From a checkpoint of a small mixture-of-experts model trained on Wikipedia: 50.2M parameters, 16 experts in each of 5 layers.
Below are experts of layer 7 (counted from 0) of a mixture-of-experts language model. Rows are named router (the router's row for the expert), up (a neuron's input weights, with its number) and show model dimensions 0-255. Each number is 128 + 24 x the weight over its row's rms, rounded and kept within 0 to 255. Numbers have three digits each.
After each expert's rows: a language model's description of what the expert responds to. This comes from a sample of Wikipedia text that the model never trained on.

# expert 7
router:089132180124111153142119110121124090160112126132122120118121099150147172134114144153127145124118159139139097168069137117072161129119132130135188144153116141115112155090107179102105114162145113131107158149159117096083170129122106156128162096143127126090147146164153115131149134141112125124106128144117091096146110113106127133096144150169141117080175168114133148126132146195099147139098137140098127114109104100111130112127116086147166133165118106134113146152133112105137118105105107109124105102141085121171150144163127110133161167118156135136144115142143097171129076138169152082112150116125111129146126143130152155156163169090103142144105149093119108121102091142095156144150128069130141101153131127119155126140138128129119119126188100107118080146087138121129102155116110
up0:123133135120131134115125151117197152089147091161104144114113136122120149138136123126143172131108146142169173115134127138132152116135115136155155156089091127162118121119093119141129103126088154152076168172128107144142102165139112116152087157166116149133118141099135172130107163128138126134150087160154132140106118127108134111133120116136098153107127111110181144136148086151169165137130108112189121130100132108118087138161133147115121158168153113101108148058079114120103073142114116160127135101135133104115152117125144100112185139158151114112179115134113148135113070134170164115135087137143135109138093106093131108147110124119131135127107130136132097136144080113136091160124098107089147109090131077141084132160104126123110131123157066129133135125119114132118143138092145
up1:156085097130106138147110106133124160116104156134126100118067173129153120113153137120138143083102143167134141159136167100111071158104159145146122116084130089106168150122178100124143110114108134088108127170119126115141109110101137128132130132114146114127121121123162079127179159150118110078161160149135146138154095157133121123090149090159140153127129139124146122066126132123166154084118115125142138145119117102121114119135143130145149124114146100125146140141130112142131104112097111132126128111123172122108129102160145134103125120141102139101108107093112134141129146136102118064134112158122102142104188171081120173137144098107130107091117152152164088127103125136136119121132154153148146128171152163124170099085117109135102090170070108163150137167140139105158128153131168
Prepositions after a noun or verb, such as of, in, to, from, during, into, between, including infinitive to after an object.

# expert 13
router:141110105143140149151122150118145100104104072113162129140172159155149113154162139104119102164139144103118119096125125116094110108105096095181076078133095110119142150131131120181128106106133118113168114101128167114121159116161131160156151133109147135083141158118110155142146128127127125125158134128115142084119137115141088171111109095132144150105142146080111124100171172115152088156118122145123149115118136136154096128108116156128118095080108108110137137144170164121117146142108162113153177128086119168143134059113157109119099078143135084160085125150147125135128158145118085117084145103123100141183122124136149089162088125094108110142135146174136132141128135138121103127099151120112100084094128146137133114106156101159146134122156122133136128143140113137135161112088111
up0:131133139159129157119074111116101107107133131143085138116161140126112129122104145093105170132173129119137124140145150155101126113101121181110181123089110127154098112121115135127155116138106133136137142136132131136120111109107136120136132106143136102142113146168146146209087123090064142091154104112179106130104119170129121135107085155116073129131106114127175115147150120136147126110134136148090131119104111118104173169120105114157135162106156141104128152106100139139153132145100098131183114152158071135101113165122116134123135101152106125126110128130147126142150091153116191079144138127095106152151083147131123109143121086147103150100105120118108135137138132133151142129170135120151128108069133141101125097138142125071116121188084077118088132131126146127095133140114120
up1:128125142180134095168124156115150100133170128149175098152108155118114140162129163143179150133121115110124087145130100124133102130137107087115127108115097150126105167128090078120132087160130150168122113126106141161190134134144142150136107158168110149139096122091137099105091082127117135166118126135116125154115124096090124133140117139163041125175139115118113108130110088148117109144146181163157129157130101128149138155124172107107130131169100110132143129155143127150112124136132115161115163121129091129145140147090138103115135116100107133103163128132173152145133143123129098094172148109115111122127060144098120127084119133140158131127123074117129128154107113104113143110161127095131124101132138088154134127140129113114170093129173124116135126085102103165131095106128168
The word the and first words of place, institution and person names, such as New, South, United, John, William, after in, of, at.

# expert 6
router:151111123104135092133117118135111127137085164140106113104135094150121118135103092174151107106130110102118137116109151163147138166149103165106127152146121132141132109130105100166143143178088101146137120133132092074128116094138124148113100149140149132144151145109082122073144143103138112105122092097132146087142127151127132102116152122117113134132101130140153129137133099127172139147153139130115078115147123117107159125167105162096145174165129109137147138129156079096129096143147104120122114137164131117111137106145119126148129116117133096123108121084141159143109117087127154075136110102165125157174090121135083089110141092119122153090145114121135064074165170131145139151078122171123113183102145088137119101137141144155127152190106120134141160091142130118160155105151086
up0:166087114150117168155112115120137151118144125096135146166107174184125111142141118142106117132129172146100106107148110123158101137131120137164145148140165110091110112151148141122151147167070149125104130147139145110099134091102153113132171125158172140118145147120130107158131134107088131152111124149149149138133110111123141066117143118133066128142140155150116136115153112139113184159137147069094156137100147140119117117151146146117088105129150129147155138149116138108129095148189149110131115118205122128120111106103137141148143133100133170113083117183160125133127114127078124165143137080156137138117140130115156102100100115162158155161143148134130116145142140143140146108143107080153100128112160123134150109145155095109131090154161165108090085117120114148109165088118146
up1:130130156139142124158123140107130129121088106097163138120176098164109132109142083140129137117125075122148157176103122144117131102139136119101128088105163127097116142161122126159151098137082138112122111154127115118132138109134116129145088121124098159116097135117136134128117162101079119108142119135149138153143116135125118121143098137126132130101111156128146126163115147118178110110089105159179133113127151148149125153100090142126136143123150172136110211129148131088113170133082111108102129090130182154068157118117104124153153064133153150167127128148135142101147120150147129089138120103183126130153152163145144108123120096098130134113097125160124146134124180168107067138090156127117093127137160103145132170110109100118089131152136124163168126142128146085111112162160116
Bare space tokens and first digits before numbers in scores, ratings, tables and lists (rating of 92%), plus taxonomy words like Genus, Animalia.

# expert 5
router:154142119152174137097123115081084203099181112143125127168110173126123142149108142090146183114119108127144137130156133114112094105146141155134145113127118119097089122131118105113133124162159140105166183139125161186135121145100139127099118118151137093123144129133147120137113095113110193127108129142137115119096113136119141134133104145152101113166147120115139102163160108104112160072127128093094115132152132118114142174137130109150148119168120143151160138152139171121124137182082106100113126163129139107131126134111146139142134095101122165129172140088111117127147133138142142161098138105101151117166112167081101118146125176164137077159086127080134132113080176120139127137131127128152092134135148101132145126151095113098105102105139112098107097156115109124121118129155111
up0:112146142140108129105126131112151149121143100142160097139125136091133153129148139157113118120113149109114086121063145124156108119113186114111123158165088127133109105176115124081159135131152107140161114105096090134138116160124123157162121129117115112150117099138094137146180145114167102141150149132118072127163090117140086135132109102155101108138170120121120163125137134099111134179128118141156124146156105130091083127112109128104100146118112100172103139132154122143090066084125190123148132118140126106145130186126161122133115188109136091115126174115115098154098127135134123130126103110168166135101106131143119152141147159152129134118081154105122117144101146139072116113112083111126155178127085122123085093140146123114144146121128169147124112170105120145138098119107114
up1:130145113142133155145142101082151129104137147117119110137090145113130113112138086137129133107196117120105123118102116145128093110145129118151157100104079146134110145144123142144109119145110157123152134129117100148152134159120087137135086147098115129083139154117145114153129146165120135094143168131121139117118166146086089148136168111084117116122113103099094133105120117106139101121117169098131156108084097116099127141091177132123121107062082158120109091123144125172124123135104106092192150131107129149133151083128169159177107069151143098126115167120129138160120129161143073157113098121133125108111111133132146124118093116119147150131087168155136119144131125098100139108151142185100150094091110144159149110151158076134151135122101119142094114117116133088131091119106143
Plural nouns and noun suffixes completing a word, such as -ations, -ments, games, members, services, often after of, and, his.

# expert 10
router:160125134120149146150122144103154109112166122117131140115114155091137105120100134105135158118157123140138140103191109113080120135153138182078122100155106111133106104115145102133117104114104101121158117189104111182139149133133083174108149126139112141117167096127155151152120134097148094114143134123129096094131103113095100102121119130111093138113131115131107150112160100144140131120118096104131163137089130169150152085156117144131122106139134078125106176128107154133151143151151114153152122178123141117166119108158162121097102072180121135157114090125107082146113091128145093093104147132143144128108111128148121132076161143129106097121112147160148167118099152148175115122111130178126123179114165118130149136182124123121078121116120120173141143118142107150128136121091160
up0:140087111137122142151113141115124175104125093149104125159142113118144125153129133114174110127114126121095075121155155120148111102140154126179112140113120146138114147161125109091177118155121157129143147150098122138149096137088155154108095101098132107128142134138142169076096100133128148100084120112186119120119158194077116168113122152172129137124145114114128138158121083165130131124106137140118133143104060079116092132134154099072151099119103171125135162129153134125120129159101123143160138108114179152122178145131112125157107124090089172127191109138097122118145140153138122104132098090134151146135123151136084121125156133145079133132111157126146086125123129110157134143106124124186125126110156130160154150164146107145140106126113151122110127102098108138163145122119127
up1:127142162154066102122125128130088119163110173103115139101144128119153150090099138158146125144102122152149140098137154121151187098143130137146123159131096117154134077178114083149102131100152086132094084124151115129140127127127125124142150135135123153125066149109111142091122181133135180114116094129150163151133130130105118121119169151088121124101163170134117150145178124129144100145105106095143109124136151103174113121097114174099119121153112146107084131117072109086150137166153138134124122099127132128114105131114093124104133123123142142121106116175144146136126121156121151080140126139101178129105091093135090138068135139134093143100122137114142130151142119106103142120126185151118142120153110162131126105108134145127162113129124162143129176165106134117155149082163160
Head nouns after "the" naming organizations or places (district, city, station, Council, Museum), and "th" in ordinals like 16th century.

# expert 2
router:137127145097138123132105090081147144091127083103138118112115107122137108143099103077115150126130143168145137104166117102088161109110146134121082130141159150108087153151140155152189174132143126123111143109132133122171136130112094137153163142107103106154154128114155110116140090157126082101164124087121104163107120105112111138095139152146112146122137143115157127142111137120144090142111132142096101131070126109121134108070148130108108121127118148108153109176128127122085113105171137125133171164151137145132130072172134119147117121125131127133113116098155165127120121138150119126140138177135069151080135127130143150122152116142151104111142131145129130146079116133151082136142120169092137107098126116132130084133131161179159157150114136144073149160104119101102125093115199
up0:167147169153134136094174122129165194107140132151150146150133148128161165111135146135156127122154170117136131160106106110133166152124155124098106126110139138150100142087139148119112112178130138119161182152125151155108141125127128135150138121101193113117109099168117129127134110123108114086131130136104135136102134130143172153154149117136150152144172122131103136100073089135172111149079120055142120109097124133101113146099160123110093146146138149122131150115110107109127151144123145107117091114120110140115158136101129149100133102092105164107127088103094078135132114121140069166103126135090167104097126114080149153112150127113141104123116122078144165186132127148126114130160100174125112095134100094145150122148128098129085151145099147118149133147151106134145152108119108
up1:133118145143122122096122130116125156126147113131087090134086108125153119104108104182103154127144132140120114097086102163126128125128142138110131130103072165111088109103071104146154141123127156155128108121113110146130133111193135145118161150120160197135121103150159097175113125112170189097124101112130086137125124156122120123127126149113137136150100151076100125176165133146155141131106183121151128114116142086134144116128163144104101121107117117117099117090195139108142153142120141121153179124138149102139114129088139123129190108090124092073152129132127114136116084087129171142120128120142117124128154126106159069137102146121133105120106135114131080152139082112126107127110099184088124144144118137112150117155128107118153110130119149114116105149098109131116101109139140
Number words and ordinals after articles or "one of the", such as first, second, two, several, many; also nationality adjectives.

# expert 15
router:122162123104124112114182162149134162108111130179121106124132122147130145142092112061103140086107144140108090121131103128176125135161150103130132130153154110134107097139144086059125129111117134087114140145092104100121139109141099107130123159103133141114093137115093137109120162127154117158154099134114153177104107120124120144137130112098139150139095097128111072149103131155096151126160182113151128085139179174164141119146110102120147144125152140113137101086086105169145137157147134132106106120123099115128129125154147105111110123126126145101099130108093140125126138120107066157131152120148170140144103100148137131146094093144117141125125114102099153182115080084147134135113163123108112120088134106129111105168123137169161103129188126110135091104128154126138114080107136
up0:131117134136140123183107116089098142115144136131112141159117155122126079075107100113119178149156136147106152095150126116127107120143179144152117130110146101131126111119143102162093121181129168126161118137115180131113129153149145132121153048089137114082121108125108140131164137138118112098089118115130129149120094146134155155103153148149141122107146133112129133104092079136130119130143109145147156139092134119130156156115158128151126154119079137097126103145135089167109125179174126116126170124119104145143142123128110092144118110098090082090095134126112137159166127129160090100101120118113064128123135171085099104126107105102102089109118146132150126116151094142114083066157171134120134136115117148120085166121147129132121152152167084094119117136114127140132140098126134
up1:163107124126099142109068091093152132093106162163104156102115144110150124123124151134114115109144163108118078120137118099117107105152143140137145135141148145104140065128139127163150102199108106151139133167129109134133102088160156107112121148154143162133132146132198132142125121117164141121132152162127152126151120121124135133121102137159075101096148154124117139132139110144108164124135114159114159145144140127112113154082161124127113120094128110159143171154116145085164126163156110105153114110132122129139139118119123108105143131132086144124107106159189151144139135140094149077146139123173078101116110109125101111111141111140137154126135069100155116151116159113149164130121101134137099139152136166161062128181110102114103095144106085112109118147112098109134165107162138
Later digits inside years and numbers (19'6'8, 20'1'4), plus infobox field labels like Personal, Preceded, Died, Genre, and his/her.

# expert 3
router:163121119136126115121145150139135110166104147088144122119112075145142084131150107138090144113144122145113087136105139110126124164185120168154097099068150091127178138117156136150111087162110090170117119155097127112140143123162164127152185114126161115150123097134117100141132125180113143161079107141101147136111141167089105165108126137164126119118114135156142122098150130086112160133142119109095155105129100147102155147156097138109177147141097142144137106150101101155157112127141100130106113085131111135130165125118121135138135086119118135120146153155139121137122122108110139153137106111140166137148127117136127096135147097138178145085122146097084179167144135152130152114155128165085129167146108167136135143120091114162104090150118111118138104093104151095088094127090134
up0:131102102101122107159124127115132130094127150112110119094173111139142173143115120109160100123110126121156153147186105111127156162124149120139114088102098115092095101109088143121141152141078093130155110131125129164120130158140102103110138112111134174101127139149125111152176176110130152159115165146061101087101123160149127140129114144147132111106108138154149152119113125151139150141086147134135142123104151109085125133121099149129141068106099112150110193136123151121105111118141092162116113140102146093109140108129128071134127113150148093132111127099112106113117146142120128105105167164104133075152096123152137148135158120103095105067085134151142101133086138139144097156075192168136118153134167140149127116130137181133135127132103139123130137106148117104130115158138097
up1:142124140146135148108157134122155148111142091148134136144138184144143119130108110150148116125123160129190071150130150127157159141153141146187134073084131152131111143090117075116080184124136169124095101096109167102099120111107118119092100119117140134142139086138131114108146096097113124092109131130135120109126102127087121133180132166134143100128153148099119128105132112150113078094168163095160138118123086147107112177138155093129117113161119123145120113141135114108141153134137132154093127099154143120076140097097122131101126152119128157120106128174143161119085069138141122112098121096105073164130169140156120153080110188134137136133114151145139127150134117126106117116119139128123082117093127117145144136089121133129148126132150151102117109161165089121131146163115135
Digits right after a decimal point in coordinates and stats (44.'3'45), plus lowercase single-letter word starts like l, d, adv.

# expert 8
router:096136140103108169115129131127115127152129105128142136102156160130133134160100124182140135146160100102140123113098082111129129133144119099119138145136117167086129140136162085134091115096124109158138189122121109144123141125143161120147078114109098134142100137149097094158194141104120123101150138158145123099146096160101105088095129107122085105151084143119127128116123122172089083162154085096096157133160129148150107150164098113152149157127087142088079092163137133102147132126144095123147173117073144139101105129130168157169114132120129108120111150140136157103114140133138154139162094142087134102098102116135166153153151135119136130122106117127149108118125123110118119098146155109150076125123114098164123097113114149118131143123086097096153165147115099168093125082138134
up0:130071126166102117158140120105137109092135130130104096092117147149138095127148123122142126126140156125120135132154139142129098138142119089100118144136142105125100108122106095058139087149116120183135143122114115141113096126124136111155113140098117116109129109136093105107149153090124186122105153121089125189170099130121090126185075183149145130144180133119124128078104117099171108107068111121173113192127108136168142108130141113124134128130131118134127130117144137136121152134111099150126073089124124130114138111128125125111158126122105128113141100136117134166144096147133080108119119057140100107110117147156057119088102113129125149149147147148150094148135124123116159130148094124116147160079110131117109137116137113126161139133131108117067111137104139144154097101151161
up1:135125148180116119163122132094116112103084131149144126095128123152115136126127145100130175151149108109177141128157134139177129116127149105118148123124092129153112128072084125131140158156127134130139116073170131134116125132137187148148134142129149120092181163114130122148181109133107158114122121113140126148117124142127118122129131165151140145131145146137166115127083102097103162125117134148157120153121116136108077150112148123110090151120141072109144129101170137111148138142143117078138139095132114107122112128127119183093148138123164093104136093153129104124188118103125127137152125132173158109117175121169110066116101115099144156142131124107092113144141099178148091107091139163148140159095110107099134160099182093103119149117176130131149092092114108156119116098127119
Full stops, ")." and '."' ending sentences before The/He/In, plus leading digit 2 of years in tables.

# expert 0
router:130154131165133094157126156151141102101151159136112071190102128148130171123170130126140066141139122116105130162136139116112120130110089134083134128161160095128160154157107103117170092163090138128168113107154132112137122147171111118119136094131107114159086107127157134106120094136098118159115148137108089127131131155162131118132106153108110079151134083112125142078119124086099115116157117126131101172110120128123136125142137084151132152131179119149088119115148135154119133120081124137154128113174115113111089154132108122154120146125113134123140135083067092135131126137132130134123124122106159140115124129131155155169129117142153118101147148108092115120140115095077181176129164133121128141126080131097130178100098149079118114135142125130100160124133164080173149129113131
up0:172153121129165162129115141116129133166137149163092167123168118131130137084121131122138130158142160171104114125122095154183142184126119110114149157084131161126128116142103125085131180141133117112134132132075125178107125130148107129116098104119181144102109137119162100140130145123102129129123124181128109131127136117161102098111124133151164149110179114149108088111059163134127175099131116101177120129162120131141148094110094093137153150134136118093144119118116152139145133153090105172107123128131162094100201122148124152139125113125108129114143092125149128117176109134104116126119113159104153153119151089111123130093091171148155117153106115111120092124123144117122149129095155127136119113155195080132142172118097146111099129127114117091166119144138107123125146137147128
up1:134122107181152124132124144138108129146118086123151156121172194117099131099108128058132141165128127169140146109162130140102141130144143107161122143122123118129132116102109110123156119143063108164137114131091126124132139149102143121159088059139104106130091087143131113131148098103117138126124121144127162113126139138150131116170158158133159100120124151129136075185101100146126084137116132140151153113079151137135127166123112117107172137161133118118162155129114130167154134116141144114110137109132144120125103119119120117147142125104115064141102118099132130136130098122154153167102110128103139092090143127140124120071175141152167162089112136135138157121155118106173125100176126116117126122109142125143063108134151137130107118112129131109187097135111143112154141056085145
First pieces of split words, often verbs (res-urfaced, sp-ies, dis-, pre-), plus opening parentheses, quote marks and section "==" markers.

# expert 11
router:113144128130145088119131134117158143150153095104132137134131120094141168106163108165129122166101182107138122146084142131164162114134192126135118124127130115154064112118108144092127133107146118196129152084135157145133107137131114150121126138133148113150102107103129126099108142058147159125134130123117102142151137114131137121142121128153131158129190102136135124159132085147160146151099180090113133137167102131142121129119157099110127132134105094139092125139116141133115102136148150122137145148208157131096124152065091156140176117081133119141132104124152111116144165157121148150132111159114145095088085132102088141124140148130117133135085121115076149147106099123094107122117129133122148085131091127143124138151122113087131136175140139113101095163113105101113179122152157
up0:151147126135100088104126106159130106142081094120156104122109083151126115128164128160089121104150157122133132142142149091122118109104102125120090161142132138125147124163082142118123113129111181159128134171104100135134130125103145103108133146103137157133116158122124091114127145124134138164132154132114141128122127118163083138128117159118113133139103146115137157116080119088120140154139148137129134160126137112165107102167117106147106141124077118138156163093156103135163082146105155075111139114139109102134147131130159168156144119121120185136165144106130123097135098118125142130113118155076134164189104088089145117154109141095108092150138124132122083096154136095145145153115059139130140089083088122156057120157140094150169128131113122120089156138162104116099139096141137
up1:106115129144130133100129128150172070118102085178142168154135142127163134126133147149123108112137167118162121101136072131069119119140111122142113130134138123154131138109148108121142105117142119140143160155104098167141089136127157136136174137130123062115116130104089138115174115161157135133125112135095105152104134114104139104142090116138102163092072111141143118149082118130144110113137121158157156137134117109085109146114133118116099133119097123164132113103146120147127105119140107131102118114120076137161131122134132140125158160117101142072148116092116128151120094149163139158122124106135134107098126145133150063110092129136079132131100114127127135153051126150152057167118083124113102147116151083109112097130136095081136096144105112108095166115096119147123098104133104
Commas, auxiliaries, verbs and conjunctions that continue a clause in narrative prose, such as was, been, but, when, said, known.

# expert 4
router:070067127186115125134131149117139111154104109128156124134153168108160105138125103156151171137101140170127142149161139135139113126152129132144145124102114104131082163098103136126091130100114126153127118121124115074139120127156145082180163129124126116127127155134106066134110162109144127098145107139121153131162128136166119104192127117108101120122149141173163120111135159090101097119109128124107115128119147139133094099105133149139128099089108107119150136103137090126152170114173130097137119085113109122096115126149124108103150171118117166124098112134161143127164144102112126151181103144133102141097176101119081125088102153138133144130111155104132084170140128098107127107129130129118074113098155130106135129145121081121077098092129070134125142136116126147120111128167096
up0:126116145088112121156120125144135145129110119113092142143141104154136172112082138124138128126127120092123151181096137106157142108116166128164121122139112158133137116135078147130174125135158121122098086090135144122135152090093123114129163114078175154142106156156152162120167149100139141154147135157098074091124129075134122169112076100126105098126137132135133109137127120101136148150119143128127154149148157109088140148143077119100127143104127147153141182120166114121106122162140118153122170117157138139095118143112140131074150131133156156116138143133127112121155123142122106117124122151129111084172146161142130075113108136128117130105137129123153139078087137153150146102089143140132174127103109146109129199160160114093080157146114100172106109103115181090130132094123105
up1:127104145157118158129102130111113164127129117121151134106098183137112186117194132117097114132130133162146100140163151084122125124079146105121128128126131096075151115155162121109094137106103154160099121135125098094095131127157122091118131138154128096075124123136118135103150107136152121122112131188135115163114135098105123128095103155125149156169127158139171115104096104160141122144110102147179165137177096150117120153146110142116127130144146136112121105120129114079104117110124117149137089073123160158105160134138097122114116132109075133087110113131096146119104104129154133093147125132093138084112160138115136167137138127120144120127088126097071134136113170116087122111185165123144116074120141132151149132127119105129120069109158113103171127148101128099135151114109108
Separators in credits, tables and lists: pipes, semicolons, commas, "and", "by" between names, as in "Directed by", "Producers: X; Y".

# expert 9
router:137143119160113145096095151154119132130095141163129107146098146140103090119139121101100080163167130167128137161169150110133109173111079144125123103070120148112101100111116167128105118127088121130154105135111111107109116155113172131114136101141145141133117151110116150135107105142123109133149071116131168165171089150178134126105141126115187147100113165128117121135158119127124179136107110114178113096141152140071101129076150176169171121142169130123161116093142115106124133115116157111125084116138103114085103096152089124124128094162091180117105118116126163117137109169078125122135119111155112149143131119117140137135129091119121120121139143140146128132126161173103154133151144136120105146148127124141150088139137130143114086140120156135144154139177114144144124178160154
up0:117131130153124103113104138118121121120159119183136142140147141159126165126139151143153126153107154099128147150127119123138165143080149073096152124125131124120123100120133139080113164081145132136151133141127130138171083113094134134107147112154145124117137095181135138159098107089093160152112139100110112113101125153135133148152112154119105132133141094138155138077121135101140148115156133141116101133127147066167135117080140097146095140140125132177158140156124135116124116110189076147105109161126123163151128168130127155142094118143172103151162128149140092137126099161124164105142127139128142124131145143155119174157150104121096120134121170136116134115094105115137085120125101112184117150138138179122088116121098150127160112132072142141051093114125141129175087089137152
up1:117117136110143157108103130126154123119096127163107171119150099140143151097087119119179120143136210144134088123143135112114174128168119125124154149121146144110104123135151116121092181142119088113159149101165138176192134125155111122124118091177135183119114130161103147092098116121128093124167114119132093100094095100112164100189125121149128058108100152149129129149131088130112130121097120132129123115145142101116149160110157122119087133155099100126113129160147129086102152134166098149098121136134166133117116137138151176138140128121139161115108133171147144098132104133096129116112110140113138149110134098159121068105158114091145147123133066107129130076108137140122113132110114144129094154123115168144125148127141112119130117117133130140120101171132154172110152108119130
Short codes and cells in sports and election tables, such as positions DF, MF, FW, country codes CRO, W/L results, scores.

# expert 12
router:141109122108137127137140084167139112119103148106154147122146112146120118111135145113144150116094144119088190170146104132116122116067102108107158137151139124169146149100127151152144169090118079100099121134141125175102151110108125111117128130175130146159133131101168115125112113132163135099119170153151103111158127127120166100157125109167155130108159154124165159108112125087146104136122082152131109103147176112109154103111117114098079130109128112108169105135116158140155116166131122118080135117120123095155152112086095172135157104090122125119155114111118113135113110112122074113091143148127107109120124091126170128144096168091133150139174185140129144124116108135105139111106145151138114140094117131166096119127193127093150177150148164119124106097157132111157124128108099
up0:163115110151141109118094111111132164122164124160147122119105111169129137114138106103163165110131129131127131142130154132114183154073134121136163146083114160157101142124112116128133123083135136119095157114112127162114098067156160130111115141123119151156116187139152125098156137101105150101096158125168174070159141121129117147116103135106129168130138129166157123084086067156143090142125129136098103119124112115165130122081140137126115195133154065115143151151131099111139122116162106156125100102141131143124110108121099136109160129112140128138168137165123128133131122132145178154150121131147153141120166127169123132091117134094105139094137147064127123114117157092114112132114130114131091113092100143126104134159119106146131159152162115175141156126135137123088137102072121
up1:129140110176086100126154145138163122097125125132107146131179157137095079090140108126134106140159114165130111137100174113129160115155112133131132184099148115139124151184155137114088109144069092138121133119135113155083119108125162133128164159122141134130131123147134086123108131096142171077146177124140177124157122146150135107114140106097165140129112111142120098117139115123130148115129127091134086136142133114141122088142154163163159178100126141160114140147142139108190144115113128149133099098113144135108108117146127144145178121139138117124158103117130101154140081159086100099129125139103166127114136128128142156124183161170107087152151146101095125145149116141129126116146118175140149115077113121092121167139143064146096136119128130146089158131109125122117148087109118
Middle and final digits of multi-digit numbers in elevations, areas, weights, vote counts (4,400 m, 245.9), plus Al/al word pieces.

# expert 14
router:156124109106142148133145150122138131139081148110159122147139127179115145087159143135145171102097136101103137134164095116136125125104146073100145114114133137148139117122117163152137189140151166147117053176120153143126155084116158084121122076122101120111114110152147136152119152144106106101152131130129098161084138104079134111128123129119137140127095127137070082149098151124104141133131103121109165148152095112116069109131128139127121135111144136152158131121147131124080112127122114153177139088122126115155105113168144113116112105149147110103144156112155142097109149127146162151146109101117124121168119087139122110085127124136128136163131087117125159096148154127151123113133120150108139088129142109113135190147152116091164122126110099132187140140139162105163094094078102
up0:143108147137107141153143119130155205141132145158107101138132128104105101102144088123087139131110178148138068152114138124167155135135130136127123108124101121085115102157125126149157126110101125125074087131143138110115140136125150132109160134126118149110131106156102167131117110140100093133148136098101132123103110162065127086150142145118140111141124118167141161092140123119121100128128154140131137198157098167100140156112154152105119133146138122094139112198162101109107140126160130121127101136127081133110114095132168124143169123160121136144153145123130161132088134158153138152147123132110131120138127158118117117082147151149121153128142134142133129151158163156135151119132127080149134119141141129126093095149123159087079125091165076112101075132133158119108215152126109
up1:128108125106113115114138114106124117133164123147105132122136125111131145124100120164107175131107174132156150152150098157124135144131164128151148101144100191153122120158068132120108136147136095176170153157175127099110106106107131146142119118112073154097082111130131094113075150105112100123140138148129109081100138159127103110141110102142112137136117146140144142134127114136126121139132177102128134084145108150132154125149081108131101170108185121153137121135138107108124105122090136130130111154142155105133104141149144152073091146117139129105081199194123091119100141127103108155164136158163144145116101136115131129131144159134095162122164111164111139100092115125121127124164097133160109126107109124115159062109149107121108137155108127143079139109148158139136158158108088
Word pieces inside South Asian and Arabic personal names (Gandhi, Ansari, Singh, Raj, Kh-), and interior digits of years in tables.